config = dict(
    n_layer=13,
    experts_per_token=1,
    init_std_router=0.0225,
    norm='rmsnorm',
    beta2=0.99,
    steps=11271,
)
Below are experts of layer 8 (counted from 0) of a mixture-of-experts language model. Rows are named router (the router's row for the expert), down (a neuron's output weights, with its number) and show model dimensions 128-191. Each number is 128 + 32 x the weight over its row's rms, rounded and kept within 0 to 255.
Before each expert's rows: a language model's description of what the expert responds to. This comes from a sample of Wikipedia text that the model never trained on.

# expert 29
What it handles: Plural -s endings on nouns, closing quote marks, and relative or clause words like that, which, who, because.
router [127 131 124  71 135  67 127 114 116 131 107 160  66 122 109 160 181 112 111  86  95 123  88 157  98  78  97 129  99 164 120 127 108 167 138 129 205 146 142  71 154 131 107 133 146  82 150 162 100 117 172 121 161 112  94  76 114 191 146 131  93 187 104  54]
down0 [123 138 126 111 135 117 111  78 152 104  97  96 152 153 109  86 101 142  96  99 199 137 129 138 115 135 140 196  95 137 137 131 136 159 114  87 161 122 111  94 133 147 146 132 133 148 180 111 124 185 153 122  94 158 161 178  91  71  76 142 124 161 142  87]
down1 [159 107  72  67 135 130 129 193 149 159  97 135 123 114 198 101 125  87 172  68 158 133 131 158  74 158 163 139 142 103 153 156 153 139 134 157 131 104 146 110 129 159 168 140 115 152 180 141 141  88 139 139 109 114 113 152 141  77 148 149 176  70 138 149]
down2 [136 134 154 187  67  90 207 144 101 143 173 112  83 142 120  75 130 168 144 126  73  65  63 189 118 152 156 131 196  94 100 184 159 121  57 150 126  65 149 145 126 133 134 130 104 123 116 154 108 143 114  68  93 155 144 150 155 138 177 128 143 129 100 116]
down3 [111  99 180 150 125 149 116  89 107 107 218  94 190 115 114 160 120 120 131 102 177 137 171 138 176 170  79 131 121  85 129 120 140  81 122  94 185   3 141 112 100  90 126 119 118  75 147 118 179 112  91 133 101 134 194 118 135 140 100 171 149 183 125 194]
down4 [130 150 202 127 169 122 171 144 156 146  65 134 122  94 171  87 188 164  94 131 162 134 110  80 102 177 136 141 140 136 178 164 152 104 169 123 118 113 156 187 152 172 155 202 127  84  82 117 131 142 132 137 110 135 160 120 114 161 144 143 137 105 141 131]
down5 [110 173 147 122 152  81 145  67 175 110 110 125 106 171 172  57  91 151 135 100  95 106 137 130 147 132 144 120 141 121  69 104 121 108 136 184  89  84 111  74 110 108 129 137  77 139  91 130 171 155 146  86 138 122 125 141 149 116 169  71 120 103  38 188]
down6 [223 155 114 146 175 153 148  94 124 113 137 119  65 117 183 127  79  77 121 148  74 111  79  72 106 118 102 138 151 162 121  93 152 117  86 127 186 139 104 162 145 156  82 120 146  80 111 127 132 145 135 131 140 114 179 115 132  88  99 127 119  88  93 149]
down7 [160 148 136 163 115 132  83 108 144 188 128 149 225 152 126 109 141  94 149 110 138  64 193 106  78 111 126  92  52 115 117  95 145 163 154 171  98 112 152  99 152 138  61 105 132 165 131 113 112  73 136 125 154 107 134 162 112 194 110 120 139  74  97 117]
down8 [132 108 151 115 140 122 137 138 159  90 109 105 170 116 187 132 160 107  49 161  84 118 146  55  82 179 161  83 168 132 108 117 129 139  65  93  85 136 121 170 112 102 156  84 106 130 165 136 150 112 112 187 107 161 156 169 168 112 130 154 124  82 113 121]
down9 [141 126 185 124  65 119  97 144 176 182  83 145  75 139  99 181 111  69 122  97 132 160 175 172 179 155 121 138 116 134 124  84 157 130 106 130 159 199 120 155 136 143 158 163 173 156 101  97 130 149 126 156 172 109  87 106 176 159 116 121 105 151 114 139]
down10 [150 126 110 132 127 135 160 126 102 123 147 106 133 143 147 190  92 152 161 138 113  92 109 165 141 168 125 140 149 179  63 128  81 172 178 148 131 108 103 136  97 122 157 137  90 149 140 145 143 138 117 111 126 128  80 132  79 100 108 147 115  70 167 141]
down11 [116 194 130 107 151 131  94 112  93 111 134 134 102 118 131 141 120  88 139 133  99 133 110 124  66 102 115 177 149  86 152 126 135 153 147 130 133 179 123 108 132 133 124  28 152 130 131 140 181 163  60 139  79  96 130 117  99 121 120 130 140 119  98 149]
down12 [177  94 104  77 139 154  99  88 112 154 185 109 108 163 140 153 102 133 135 171 139  96 102  90 138 112 124 167 158 224 133 196 103  36 107 183 149  79 159 117 141 139  98 158  96  91 102  82 119 226  94 116 124 110 144 141 104 173  93 143 138 135 146 137]
down13 [148 141 155  81 164  81 120  93 134 107 125 133  90  97  51 124 113 126  67 162 113 193 144  82  79 140 176 104 126 106 121 121 172 205 116  67  79 147 133  92  80 125 128 124 118 123 108 113 161 126 166 161  90 102  99 150 113  82 163 110 170 150  98 105]
down14 [147 100  79 100 106 163 175 134 113 137  63  75 121  80  88  95  89  74  93 129 177  92 132  99 122  70 148 102 165 151 110 117  97 129  79  91  91 114 109  90 147  84 135 122  84  81  58 118 134 191  86 163 151 137 111 107 128 163  68 134 109 136 107 135]
down15 [134 104 134 200  93 159 147 149 106 139 133 147 126 152 194 134 124 107 104 140 158 126 141 141 147 106 154 166 111 193  95 137 155 150 118 134 141  76 110 145 150 126 157 132 130  93 164 116  88 204 109 142 146 120 119 166  92 109 134 119 143 210 169 103]
down16 [100 134 152 128 126 172 120 131 145 127 137 120 133 191 140 164 109 131  89 157 150 136 138 133  87  95 131 158 173  87 138 147 136 132 133 165 161 110 111 140 104 115  89 126 118 135 127 111 117 110 185 100 103 157 137 139 175 132 127 120 121 150 121 118]
down17 [151 125 101 162 172 116 135 118 144 128 102  76  82 172 118 131 108  88 138 138 142 172 137 168 113 139 124 120 172 138  64 122 132 117 132 145 162 113 154 142 147 115 142 121 140  88  97  74 125 176 140 172 156 142 179 191 182  82 113  88 148  63 122 104]
down18 [175 131 129 126 151 115 151 109 108 167 112 127 115  45 177 161 158 173 158 192 131 167 149 135 117 146 130 144 126 174 159 100 165 117 153 121 159 116 127 137 119 174 172 107  85 104  91 137 126 100  88 123 130 150 118 213  53 115  62 106  60 103  53 109]
down19 [ 38 107 170 110 126 116 119  90  86 161 126 132  55 115 118 123 156 114 121 109 229 135 111 148  88 130 111 142 121 152 105 147 130 139 106 142 118 159 149 181 141  75  95 123 124 189 152  89  83 138 123 144  98 100  87 116 110 149 118  62 119 110 126 102]
down20 [ 96 104  61 118 158 142 145 145 106 194 109 106 126 121 117 119 134  95 112 126 122 168 120 170 162 105 103  87  91  96 117 164 137 108 109 115 123 102  63 166 157  79  79 172 115  88 179 155 165 167 157 116 105 114 139 172  81 107 157 115  96 125  93 124]
down21 [110  99  95 138 103  64 107  89 163  91 149 107 137  92 105 128 116  94 151 141 146 100 178 153 157  59 170 101 119 170 143 126 109 184 118 216  94  96 182 113 129  85 138 109 110 116  83 152 130 150 160 225 133 154 121 124 131 131 146 148 149 143  86 148]
down22 [150 127 137 132 138 138 124 144 161 102 116 126 127 173 182 161 134 129 176 181 154 121  49 153 120 171 184  94 131 125 185 110 108 191  86 118 111 165 120  97 146 164  72  83 100 164 101  61 178 151 125 104 193 153 142 104 139 167 103 123  99 132 154 192]
down23 [ 90 175  96 177 126 178 146 154 113 108 170 168 166 124  77 150 142  72 143 154  92 131 142 127 144 105  99 107  52 153 146 104 147 176 171 139 102  86  79 121  92 127 152 114 129 125 134 110 119  74 127 197 135 148 127 151 150 167  65  80  89 109 177 116]
down24 [ 90  51 151 112 118 138 106 107 184 102 175 164 158 197 129 146 131  81 133 107 120 116 125 116 143 170  89 148 145 127  97 125 104 174 149 156 145 147 154 115 129 144 168 119 107 113 178 104 218 113  56 111 135 136  78  86 143 101 184  98 110 163 163  97]
down25 [111 112 172 126 152 113 178 158 108 141 151 200 108 145 127  97  85 166  81 120  77 147 170 158 129 167  94 134 115 127  62 133 110 148 130 158 161 122 133 110 141  96 140 137 117 158 116 124  74 103 167 137 111 145 189  98  93 172  78  74 127 226 122 141]
down26 [135  94  88 150 142 125 123 138  93 107 146 160 139 138  46 139 140 130 122 133  57  96 123 139 112 125 165 107 126 174 122 110 138 138 146 127  79  84 171 129 179 119  62 141 158 113 186  65 127  71 120 131  59 139 108  59  90 131 175  81 131 131 113 137]
down27 [115 156 118 172 122 116 117 129 108 128  94 113 100 104 128 129  81 120 134 160 146 103 128 118 150 118 133 123  87 154  93  85  52 158 138 125  82 131  84  48  46 154 160 141 154 133  99 134  52 137  95 193 119 129 230 136 105 106 137 134 142  74  72 130]
down28 [159 102 117  89 117 121 167 132 105 123 117 112 204  99  91 142 119  90 113 131 116 141 150 154 159 129 153 108 153 138 132  93  96 153 115 126 146 136 168 148  91 125 154 144  93 114 195 234 139 107 129 168  95 112 132 144 149 149 171  61  89 103 105 100]
down29 [138  34 117 101 144  90 116 136 135 132 137 140 152 109  97 160  66 118 210 103  76 142 130  83 138 111  62 136 106 170 161  83  49 108 115 156 103 112 123 143  86 164 146 123 177 113  81  79 123 116 128 154 157 113 153 111 181  81 130 156 108 115 120  97]
down30 [120 168 156 135  88 187  86 109 122 163 133 108 127 110 104 103 125 151 119 135  69 162 132  96 100  38 127 183 109  19 120 130 149  75 117  95  96  73 112 159 187 124 136 118 178 110  98 128 112 128 136 106 150 111  81 176 100 159 179 125  83 153  89  45]
down31 [148  73 154 113 109 132  87  89 153 192 149 168  97 117 110  82 121  52 176 138 141 115 141  80  61  56 135 122 163 110 200  78 154 140 165 163 119  97  91 157 165 118 198 124 127 147 126 117 136  77 138  99 149 126  96  89 130 168  61 151  89 147 137 160]
down32 [133  68 156 189 133 119 166 163 121 161 199 157 155 103 157 139 147 178 140 134  85 202 239 164 149 114 112 191 155 158 146 136 121 120 158 127 202 161 155  94 164 150 195  94 139 109 116  69 103  96 162 220 132 111 134 112 134 115 102 143 101 118 107 106]
down33 [143 111  72 203  86 129 125  69  91 160 118  61 150 124  97 106  88  87 108 152 103 160  79  88 168 150 133 143 139 144 128 118 101 161  44 118 118 103  24  70 128 136 104 148 100 125 146  73 177 110 136 161 101 124  92 146 136  92 141 104  66 104 125 147]
down34 [100 150 123 133  97 147 148 156 130 116 154 146 199  96 128  79 172 187 129 105 105 203 149 136 196 124 110  76 136  88 126 136 146  46  93 130 170 136 137 135 188 103 124 160  90  75 135 106 137  91  69  79 128 200 156 105 103 113 140  74 116  38 141 156]
down35 [157  75 163  89 121 142 122 151 124  82 113 159 107 173  84  59 152 146 135  48 133 121 150 134 173  86 131 174  95 137 136 140 149 105 160 160 153 105 162 108 108  87 141  93 120 187 122  90 123 116  71 136 118 119 178  94 152 130 144 136 127 155 142 139]
down36 [186 164 163  72 111  60 132 138 126 131 128 111 121 179 110 149 129 133 165 128 124 126 132 120 139 145 106 105 157 141  91 117 158 107 104 150 115 130 138  91 151 191 142 139 158 162  92  95 149 106  82  83 147 107 140 107 143 137 107 173 113 129 116 134]
down37 [138 112 123 148 135 152 145 169 147 113 116  88  78 131 133 103 135 131 200 146 145 114  73 138 135 114 117 124 139 108 191 118  49 141 127 135 162 181 151 150  82 132 156 150 130 128 159  69 130 110 101 148 167 139 148 151 167 168 166 154 161 141 109 134]
down38 [103 139  78 113 146  94  95 195  74 112  80  69 146  74 193  75 138 161 112 179 145 119 142 128 188 138 116  86 117 151  48  89  64 113 136 121 126 140 195 113  80 101 146  83 105  79 167 140 128 108 109 136  87  60 116 144 162  56 155 154 129  80 107 153]
down39 [109 192 109 154 203 150 111  94  96 118 133 126 147 173 135 148 140 115 142 219 126 114 147 146 163  82 133 157 133 155 156 136  92 127 104  75  90  97 101 132  91  93 141 108 103  95  75 109  79 177 117 181 133 131  99 141 109 111  92 165 164  94 178  92]
down40 [107 164 181 179 135 164 131 107 142  97 116 161 142 143 161 148 154 163 128  71 182 125 152 107 130 113 161 151 153 126 132 141  76 146 147  58 137 182 107 149 174 117  52 122 132  92 152 158 103 122 132 150 132  89 137 129 129 170 125 145 110 125 181  99]
down41 [151 159 172 110 176 125 108 166 110 193 158 115 122 122  89 108  74 139 105 111 119 115  87 133 139  94 139 128 105 161 162 127 113 127 143 117 129 150 125 124  81 130  81 111 201 156 182 117 110  94 126  97 115 102  96 159  61 144 143 114 102 134  94 198]
down42 [113 142 117 150  81 154 118 174  74 138 131 158 193 114  99 132 127 114 132 163 122 165 132 139 125 110 117  80 163 113 157 203 205 104 100  54 110 122 103  83  85 105  95  83 160 169 114 100 126 181  94 173 159  56 164 136 134 140 167 160 161 173 137 123]
down43 [110 140 161 116 125 119 100 150 145 152 145  92 149 124  98 149 128 153  76 132 133 106  57 109 170 118  88 117 204 119 165 142 121 101 125  96 128 180 165 183 150  66 119 150 154 160 161 112 139 120 120 146 109 131  64 130 184 151 170 143 136  98 113 170]
down44 [138 141  93 139 162 122 134 132 109 139 108 131 124  67 160 108 128 113 131 118 140 114 119  79 107  97 107 173  90 154  82  66 150 117 142 132 123 118 134  85  57 134 141 100  95  90 156 147 212 128 149 148 157 176 107 141 122 136  93 133  97 124 126 112]
down45 [140 100 189 150 106 128 123 137 189 173 125 143 116 100 131 126  85  80 112 165 125 130  98 118 152  90 124  95 103  85 100  99 118 109 129  59 120 112 114  93 153 180 183 188 142  78 137 104  96 172 103  98 117 140 147 158 179 168 161 122  90 143 121 152]
down46 [154  82 125 121 161 126  95 155  77 151 117  53  59 116  89 171 114 111 166 205 135 128  75 135 137 165 186  80 194 147 121 114 205 130  88 130 101 128  96 121 203 118 142  95 109 144 107 144 174 147 118 166 175 194 157  99  59 117 115  73 102 143  99 173]
down47 [130 137 126 140 123 135 100  62  85 144 140 165 133 163  97 156 157  86 145 169 126 127 129 162 176  85 115 133 105 136 161  77 121 146 141 186 151 131 107 152 145  80 101 173 162 119  61 128 121 161 176 144 174 134 128 164  90 163 154  88 136 100 189 104]
down48 [112  66 174 137  93 119  97 137 141  52  99 182 128 155 177 141 140 109 149 126 150 178 147 136 123 117 163 128 137  60 150 164 175  99 138 178 147 132 102  49 106 134 117  98 165 145 144 184 152 103 127 129 159  78 152 149  71 175 121 122 100 117 118 175]
down49 [152 119  67 103 117 167  94 131 126 156  72  91 122 151 136 106 107  61 132 101  86 147 125 137  95 150 115 167 113  49 105 122 137 144 127 136 184 103 120 209 143 154 158 103 109 124 165 102 133 137 111 137 172 179 159 134 102 113 123 147 113 113 156 171]
down50 [183 136 153 133 128 124  97 131 147 162 148 148 114 124 145  91 114  81  79 157 130 110 150 135 147 107 165 191 112 112  55 111 121 144 149 162 206 125  68  76 168 138 118 124 165  90 153 106 144 147 144 136 109 126  89 159 132 117 103 170  82 183 171  63]
down51 [156 114  79 123 149  77 163 152 147 119 109 214 142  83 126 118 118 118 125 176 135 155 102  76 148 121 134 112 135 137 134 147 167 127 136 183 128 174 102  98 111 117 141 109 130 120  94 148 129 127 132 140  90 199 158 156  87 143 150  90 147 130  97 135]
down52 [ 99 114  75 157 138 165  60 100 163 136 161 172 147  85 112 188 147 163 118 118 176 115  99  95 124 105 115 118  47 148 139 106 108 172 160 154 124 136 107 119  78 125  92  94 126 100 120 154 160 149 106 156  97 174 129  86 197 194 167 208 128 127 134 115]
down53 [100 120 121 127  67 115 101  95  96 194 167  93 115 164  72  96 127 170 137 134  99  81 105  67  78 172  86 150 111 170 122 145 118 108 108 145 133 105 140  85 153 130 165 151  96 119 115 193 157 100 139 184  75 131 102  78 146  72 123 170  94 116 129 123]
down54 [114 116 143 146  78 179 144 149 172 158 172 144 103  88 143  73  93  92  74 149 105  89 125 127 164  94 125 130  99 161 115 113  62 123  99 174 133  95 107 137 130 173 148  56  84 137 105 131  78 132 128 120 116 165 135 135  89 127 116 115 123 131 136 130]
down55 [166 157 186 102 150 136 112 132 129  88 134  69 131 158 155 169 129  93 181 110 119 130 169 121 121 101 156 164 115 172 139  97 126 117 151 161  98 170 162 107 146 123 193 195 108 162 146 164 115  88 135 115 204 139 115  98 128  96 149 105 145 147 105 127]
down56 [ 94 103 122 118 163 176 180 130 115 106  89 137 146 146 142 166 138 137 159 180 180 104  82 118 133 114 108 102 159 156 130 133 198 123 120  94 160 154 110 149 141 138  70 164 147 152 127 183  96 142  90 183 142 105 167 144 110 139 160 181  99  95 134 136]
down57 [100 167 134 136 122 124 118  98 123 138  97 188 124 118 115 149  77 162 162  81 172 135 128 122 130 149 153 160 112 111 163  74 118  96  73 130 206 127 110 117 145 118 129 164  62 136 169 179 132  75 127 113 165 165 187  75 127  97  94 134 122 121 127 116]
down58 [133 141 113 163 119 136 153 146  79 135 145 125  79 138 121  79 127 171 148 114  62 178  77 134  69 123 131 132 125 161 106 133  47 123  89 132 109 140  77 146 149 128 152 158 142 164 108  93 106 118 113 185  98  88 147 129 113 129  73 109 181 140 146 142]
down59 [ 71 106 153 138 173 128  92 134 119 138 134 144 134 126 109  92 148 146 104 145  93 148 162 126 167 130 103  98 133 160 105 140 135 161  88 143 121 186 137 167 141 147  90 150 163 143 104 114 103 136 113  72  86  95 148 123 129 126  79 150 147  88 126 122]
down60 [174 114 102  58 121 160  53 123 131 109 150 103 122 222 137  68 120  90 124 160 140 161 169 157 115  95 124 137  28 114 102 113  91 133 112 131 142 121 118 112 115  88 134 154 138 134 136 203 105 121 153 134 161 109  91 139 116 153 143 118 131  97 176 135]
down61 [ 79 109 121 124 161 176 132  98 146 127 148 188 145 155 146 100 124 120 111 179 161 125 193 162 107  76 133 169 102 107 108 168 105  52 176 111  80 107  86  68 144 135  95 107 141 118 134 187 129 179 123  78 128 135  81 163 140  89 173  99 153 119  84 120]
down62 [142 139 122 101 161 138 174 164  96 124 114  73 148  79 136  84 138 170 125  73  95 167 189 121 125 158  83 129  87 136 108 133  80 175 142 100 125 139 123 107 155 182 132  66 128  64 103 105 174 179 149 101 146 100 146 126 116  94 102 155 141  91 168 138]
down63 [116 193 120 156  82 120 134 115 103 137 111  93 211  80 137 139  86 143 195 123 120 113  88 143 132 119 121 144 120  86 175  84 116 143  86 169 140  89 135 140 106  99 135 114 128 179 120 112  94 149  87 177 141 129 109 122  93  68 140 103  81 142 124 149]
down64 [147 117 151 118 152 119 149 199 131 144 211 144 126  88 121 122 136 182  67 123  80 175 155 104 105 139 141 137 225 138 116 130 149 129 135  93 164 114 104 111 119 155 168  83  96 136 136 115  99 110  77 140 110 127 124 132 112 133 130 138 154 134 149 176]
down65 [153 198 138 106  53 158 102 124 123 138 178 148 126 151 162 101 158 138 175 117  63 112 142 126  82 117  89 148 125 114 144 173  92  87 118 164  81 125 140 194 133 147 162 104  95 123  60 175 141 116  86 143  87  85 136 109 140 160 139 124 116 148 132 106]
down66 [112 145 157  94 139 117  95 153 140 126 120 158 147 124 156 123 156 177 135 104  96 190 156 114  71 110 131 122 141  89 147 117 183  75 128 141 184 130 195 108  97  42 119 123 151 163 111 141 147 147 155 159 103 172  82 146 139 117 160 124 103 113  96  95]
down67 [145 149 147 150 143 146 126  70 158 138 186  74 113 170 143 130 126 121 144 116 164 131 133 124 137 127  61 110 146 145  35 128 233 154 102 167 142 147 105  81 117  79  70 139 183 108 194 147 155 100 139  91 120 182 101 139 148 165 103 167  99  77  94 175]
down68 [117 163 179 107 188 136 109 111 154 141  88  49 158 162 146 141 144  89 160 138 121 123 111  86  78 100 102 163 142 126 164 125 154 137 106  98  95  80 146 130 143 164 142 130 112 150 142 160  98 144 168 101  52 163  78 140 140 106 160 148 110 153 149 128]
down69 [137 111  86 117  86 125 134 160 159 108 169 137 118 146 156 246 141 128 169 104 142  80 151 118 132 168  83 182 133 114 129 155 117  99 121  63  86  83 120 172 110  92 104 144 120 110  86 163 116 151  49 116 110  99 151 114 106  72 118 187  97 160 169 150]
down70 [128 102 113 128 158 152 122 120 133 111 154 139 128 108 210 101 153 185 137 141 109 110 176 148 157 139 104  99 161 154  88 148 117 132 137  79 112 130 122  84 122  81  83 105 151  51 124 165 109  56 154 145 133 154 122 153 143 133  85 162 122 133 141 114]
down71 [120 117 127 109 113 134 146 151  99 125  98 135  22 145 162  82 122 112 142 141 148 130 117 121 105 186 162 113 142 137 112 110 183 108 120 100 221 122 179 158 163 186 129  89 100 132 115 143  88  89 170 104  95 137 133 121 158  65 140 135 164 113  99 138]
down72 [120  95  99  68 126 147 164  77  88 188  83 144 137 161  94 117  84  69  89 137 105 142 144 162 127 147  86 150 158 117 132  98  91 105  96 116 167 165  62 166 172 120 121 107 100 153 139 123 117 122 194 103  97 126  46 140  92 110  53 135 138 123 120 162]
down73 [ 88  93 107 163 126 120 120 116 150 108 175 198 136 130  75 120 100 119 125 162  74  89 184 135 157 215 156 159  83 110 131 145 125 141 156 141  90 135 147 159 148 126 116 112  83 153 147  91 154 130  84  78 143 146 112 136 137 125 194  75 107 117 157 110]
down74 [ 91  73 138 146 174 146 108 101 132 107 135 126 139  83 102 124 112 137 120  97 130 124 130  65 146 160 124 120 105  89 110 154  65 163 178 100 158 113  68 144  96 170 138 146  99 145 108 149 142 100 115 157 126 158 135 144  99 110 130 188 142 100 158 118]
down75 [236 139 131 156  86 125 142 190  83 166  89 132  92 158  60  86 141 117  57  51 146 156 108 115 151 153 108  79 173 107 104  83 136 137  63 142 131 138 136  89 125 127 168  88 160 124 104 114 143 107 116 107 155 127 144 112  91 106 176 187 147 141 151 135]
down76 [125 174 144 149 106  75  94 135 100 175  88 150 118 151 123 169  99 108 151  99 124  70 106 203 158  94  88 141 117 154 117 159 158 142 111  96  91  78 125 181 147 140  92 120 114 210 178 148 137 167  82 154 129  94 133 150 142 157  41 166 137 126 141  96]
down77 [108 144 118 138 111 108 163 132 157 105 181 110  31 172 151 172 134 114 151 164 165 113 120 149 142 109 143 134  94 127  89 148  96 129 132 115 164 159 139 193  84 112  80 148 134 108 200 145 111 130 137 103  92 130 125  67 147 179 128 103 112 130 141 134]
down78 [139  72 167  97  57 129 140 120 111 150 120 134 163 144 147 124 151  96 154 125 158 151 137 120  77 169 132 168  97 199 115 147 108 139 125 132 134  97 172 152 197  64 122 141 136 125 116 180 155 100 139 111 165 121 126  88 113 151 180 130 117  81 131 124]
down79 [187  94  95  76  99 119  80  94  85  67 112 109 114 152 126 153 169 162 124 105 147 135  82 163 122  95 132 150 125 139 130 167 164  87 130 163 124 128 154  94 207 132 169 128  55 114 143 106 101 201  84 164 108 160 113 139  84 108 164 142 148 125 116  92]
down80 [ 67 107 156 124 139 149 103 106 129 142 105 143 153 134  82 129 140 121  93 122 163 153 223  98 117  88  93  81 160  88 135 179 192  92 111 117  85 164 185 156 122 160  85 169 151 176 146 144 164 150 160 123 116 123 128 172  62 108  99  81 147 129  94 114]
down81 [ 95 109 110 132 155 107 179 129 118 103 123 162 134 165 141 128 177 161 163  94 129 111 115 112 182 136 121  97 106 117  94 101 135 172 169 152 118  70 118 109 105 117  84 151 126  89 109 150 118 115 152 131 103 143  97 130 143 159 147 157 185 115  93  87]
down82 [119  68 114 184 116 171  74 107 153 103 117 158 106  70 141  94 102 168 145 117 106 136 152 135 138 113 150 126 110 185 121 132 101 133 139 116  95  97 161 132 114 108 127  96 190 123 136 130 123  75 112 153  93 137 177  67 164 158  96 100  89 176  77 161]
down83 [122  50 108 122 140  36 143 136 210 149  89 103 102 101 156 108 128 164 185  85 145  80  91 110 120  64 145 142  93 125  95 148  96  97 113 157 159 143 121 140 137  97 162 106 198 162 132 157 130 136 105  54 117  66 119 169 103 152  84 150 106 138  92 112]
down84 [132 138  94 226 167  98 131 194 110  31 119 145 157  83 113 169 131 102 101 123 161 106  89 111 123 158  84 143 121 168  98 122 129 163 137 129 133 178 127 120 118 129  81 129 120  54 162 158  80 165 158 123 141  97 141 113  86 116  90 205 112 130  72 155]
down85 [121 172 185 129 219 171 109  82  88 139 127 177 132  83 161 186 133  57 170 166 109 130 147  98  96 123 101  75  86 145 120 123 156 134 130 121 139 212 139  86 148  61 144 147 137 131  68  93 178 122 101  99 118 117 134 126 124 105 150 138 189 150 136 139]
down86 [141 153  93 178 141 169 132 161 140  66 139 106 122 106  68 108  49 123 150 171 138 117  59 171 176 106  58 131 104  94 117 148 145 143  82  80 195 109 102 170 139 187 179 160  82 124 119 180 128 191  97 108 193 121 136 207 144 163 157 127 153 145  96 128]
down87 [116 155 118 163 135 105 159 119 117 117 100 131 108 152 131 132 120 161 155  72 143  76 115 102  94 168 172 166 143 105 104 119 107 100  84 115 124  76 169 201 155 143  88 132  97 156  86 155 126 116  71 129 167 109 182 120 161  87 125 109 198  87  94 117]
down88 [135 103 109 141 115 138 153 113  97 157 207 171 120 142 155 121 110  96  76 125 159 141  98 128  97  84  99 115 140  75 142 112 181 120 173 174 127 175 136 133 121 169 162 106 156 156 136 171 174 149 216  41 114 129 134 135 110 137  69  81 102 153 167 149]
down89 [134 213 123 162 108 118 150 129  80  87 146 104  92 153 139 177 150 136 118 123  75 172  96 125 142  94 133 123 140 145  85 134 145  91 130 108 125 137 104  92 101 116 134  86 147 164 179 196 166  45 119 204 152 117 123 111 184 147  66 158 149 132 155 125]
down90 [177 174 148 179 104  97 134 115 137 140 130 118  86 166 129 135 173  71 105 172 158 146 141 182 132  74  75 152 187 120 134 131 165  44 107 162  88 204  95 156 142 146  94 116  97 185  95 135 128 112 143 112 129 115 142 149 180 136 119 113 185  41  90 133]
down91 [ 94 143 147  68 145 130 160 166 161 161 101  92 143 170 169 132 128 112  79 157 117 140  95 109 134 122 141 194 157 146 107 100  69  55  95 140 152  94 128 142 145  88  79  41 147 167 177 162 151 143  82 110 143 140 130 178 151 139 149  85 115 166 161  99]
down92 [142 165 100 160 122 114 122  88 202  90 197 162 123 144  87 118 117  91 149  86 131  97 171 146 134 127 185 122 152 117 141 130 163  72 196 105  90 121 149 113 105 126 151 118  96 103 132  92 103 165 154 118 127 118 107 166  89 151 128 140 107 128  68 179]
down93 [190 121 119  86 137 137 167  98 130 107  85 125 128 116 156  92 157  96 135 205 122 142  92 169 127  45 113  98  88  91 154 117 104 113 124 142 128 100 191 150 125 115  82 143 182 131  99 173 156 151 133  89 178 125  94 131 138 122 169 124 108  89 115 178]
down94 [ 90 164 178 134 148 233  91 152 120 152 108 136 123 157 182 103 122 192  82 167 146 106 115 104  96 136  96 171  89  97 103 135 180 187 138  63 134 153  64 190 126 119  99 116 129 120  77 122 172 134 106 106 142  86 141 138 160 162  90  82 105 102 139 121]
down95 [160 109  69 146 162 135 115 163 138 107 110 108 140 136  66 117 102 118  45 156  98 107 100  80 142 137 153 140 142 176 129 140 166 127 144 160 141  98 139 139  99  81 128 100 115 153 115 136 145 126 114  89 131 122 163 168 109 125 104 123 132  96 160  85]
down96 [148  89  98 170 139 159 131 136 145 146 151 131 121 143 142  90 174 146  97 161 135  85 120 125 121 164 147 132 109 107  63 176 125  55 130 103  85  66 124 100 131 134 121 106 193 140 138  74 156 138 139  97 128 178 127 129 191 144 165 125 156 143 166  87]
down97 [ 98 160 115  94 158  83 134 119  99 147 203 157 161 118 124 124 209  73 120 120 118 155 127 108 129 120  97  95 128 135 185 139 138 136 124  78 110 128 112 108 141 112 165  85 132 154  74 198  87 138 171 129 126  37 152 106 120  77  88 156 135 105  90 161]
down98 [147  72  99 160 172 128  53 126 105 196 154 118  82  91 118 124  74 133 142 129  97 121 130 164 104  94 151 131 159 191 127 106  96 126 146 152 102 197 110 144 137 165 164 109 102 181 134 139  75 116 100 177 136 149 156  87 152  88 156 128 210 127 122 152]
down99 [159 160 138 113 144 134 121 184  85 121 121 142 182 118 154 161 116  94 117  98  96 162 140  70 128  66 188 139 184 170 164 117 215 154 148 106 132 190 148 163 146 134 117 166 113 148 102 166 141 156 113 100 131 163 159 103 110 110 122 121 185 133 107  99]
down100 [149 127 124 144 169  91  92 145 102 114  67 151  90 155 103  66 118 114 140 115 147 202 147 150  77 151 120 103 174 150 125 194  92 135 166 103 203 146 132 139 130 110 136  76 147  97 158 140  96 137 194 120 184 115 149 122 107  60 169 158 155 130  62 153]
down101 [ 98  77 136  89  68 110 143  91 115 113 136 137 219 125 149  49 107 171 115  90 110 149  99 129  83 119 137 125 123 125 159 126 107 147 141 133  61 126 120 150 126 128 105 171 156  82 167 122 164 117  93  90 144 188 118  90 131 178 138  97 167 170  57 105]
down102 [118 150 141  97 153 151 118 135 173 141 166 123 140  68 110 131 127 131 120  99 118 165  60 126 142  84  89 120 164 138 197 113 163 175 139  83 141 108 134 106 104 175 155 124 154 124 155 125  64 158  83 168 138 121  72 145 135 153 129  91  74 114 152 156]
down103 [157 121 186 100 155 166 157 122 188 156 162 126 105 105  79 118 106 122 121 162 125 153 161 121 117 113 133 130 107 105 219 121 144 121 132  99 154 155 104 167 109 142  97  91 108 180 145  72  91 125 116 113 117 120 133 134 104  91 120 140 159 100  90 138]
down104 [185 170 108 103 126 130 123 116 163 117 110 150 114 109 103 145 122 178 165 144 122 153  77 219 107 158 148 152 118 122 101  84  69 104 137 142  93 124  57 122 138 116 120 143 123 135  88  77 127 123  96 133 127 123 132 103 107 181 107 119  85 129 134  68]
down105 [146  97 120 115 115 190 152 141 203 109 152 111  85 154 114 150  78 134 184 128  67 144 105 141 156 157 181 174 191 154 183 122  64 161 109 123 106 119 177  98 120 120 145 126 130 143 141 146 149 122 167 144 120 110 107 142 145 136 127 137 131 183 135 118]
down106 [ 94  99 180 118  79 173 112 115 106 181 143 127 139 133  84 146 161  91 135 175 124  76 154 204 131 132 108 147 126 172 119 153  75  65 108 150  51 151 147 149  96 170 140 178  96 154 111  89 101 154 170 140 137 158 150 107 168 147 144 155  90 133  71 145]
down107 [137 184 130 180  99  82 187  65 155 132 118  86 133 159 147 120 172 174 108 135 197 137 130 132 100 158 212 144  99  86 150 147 145 125  73 115 111  98 177 166 151 147 175 195 141 154 150 121 111 102 153 127 107 134 154 136 151  85 151  85 155 150 161 140]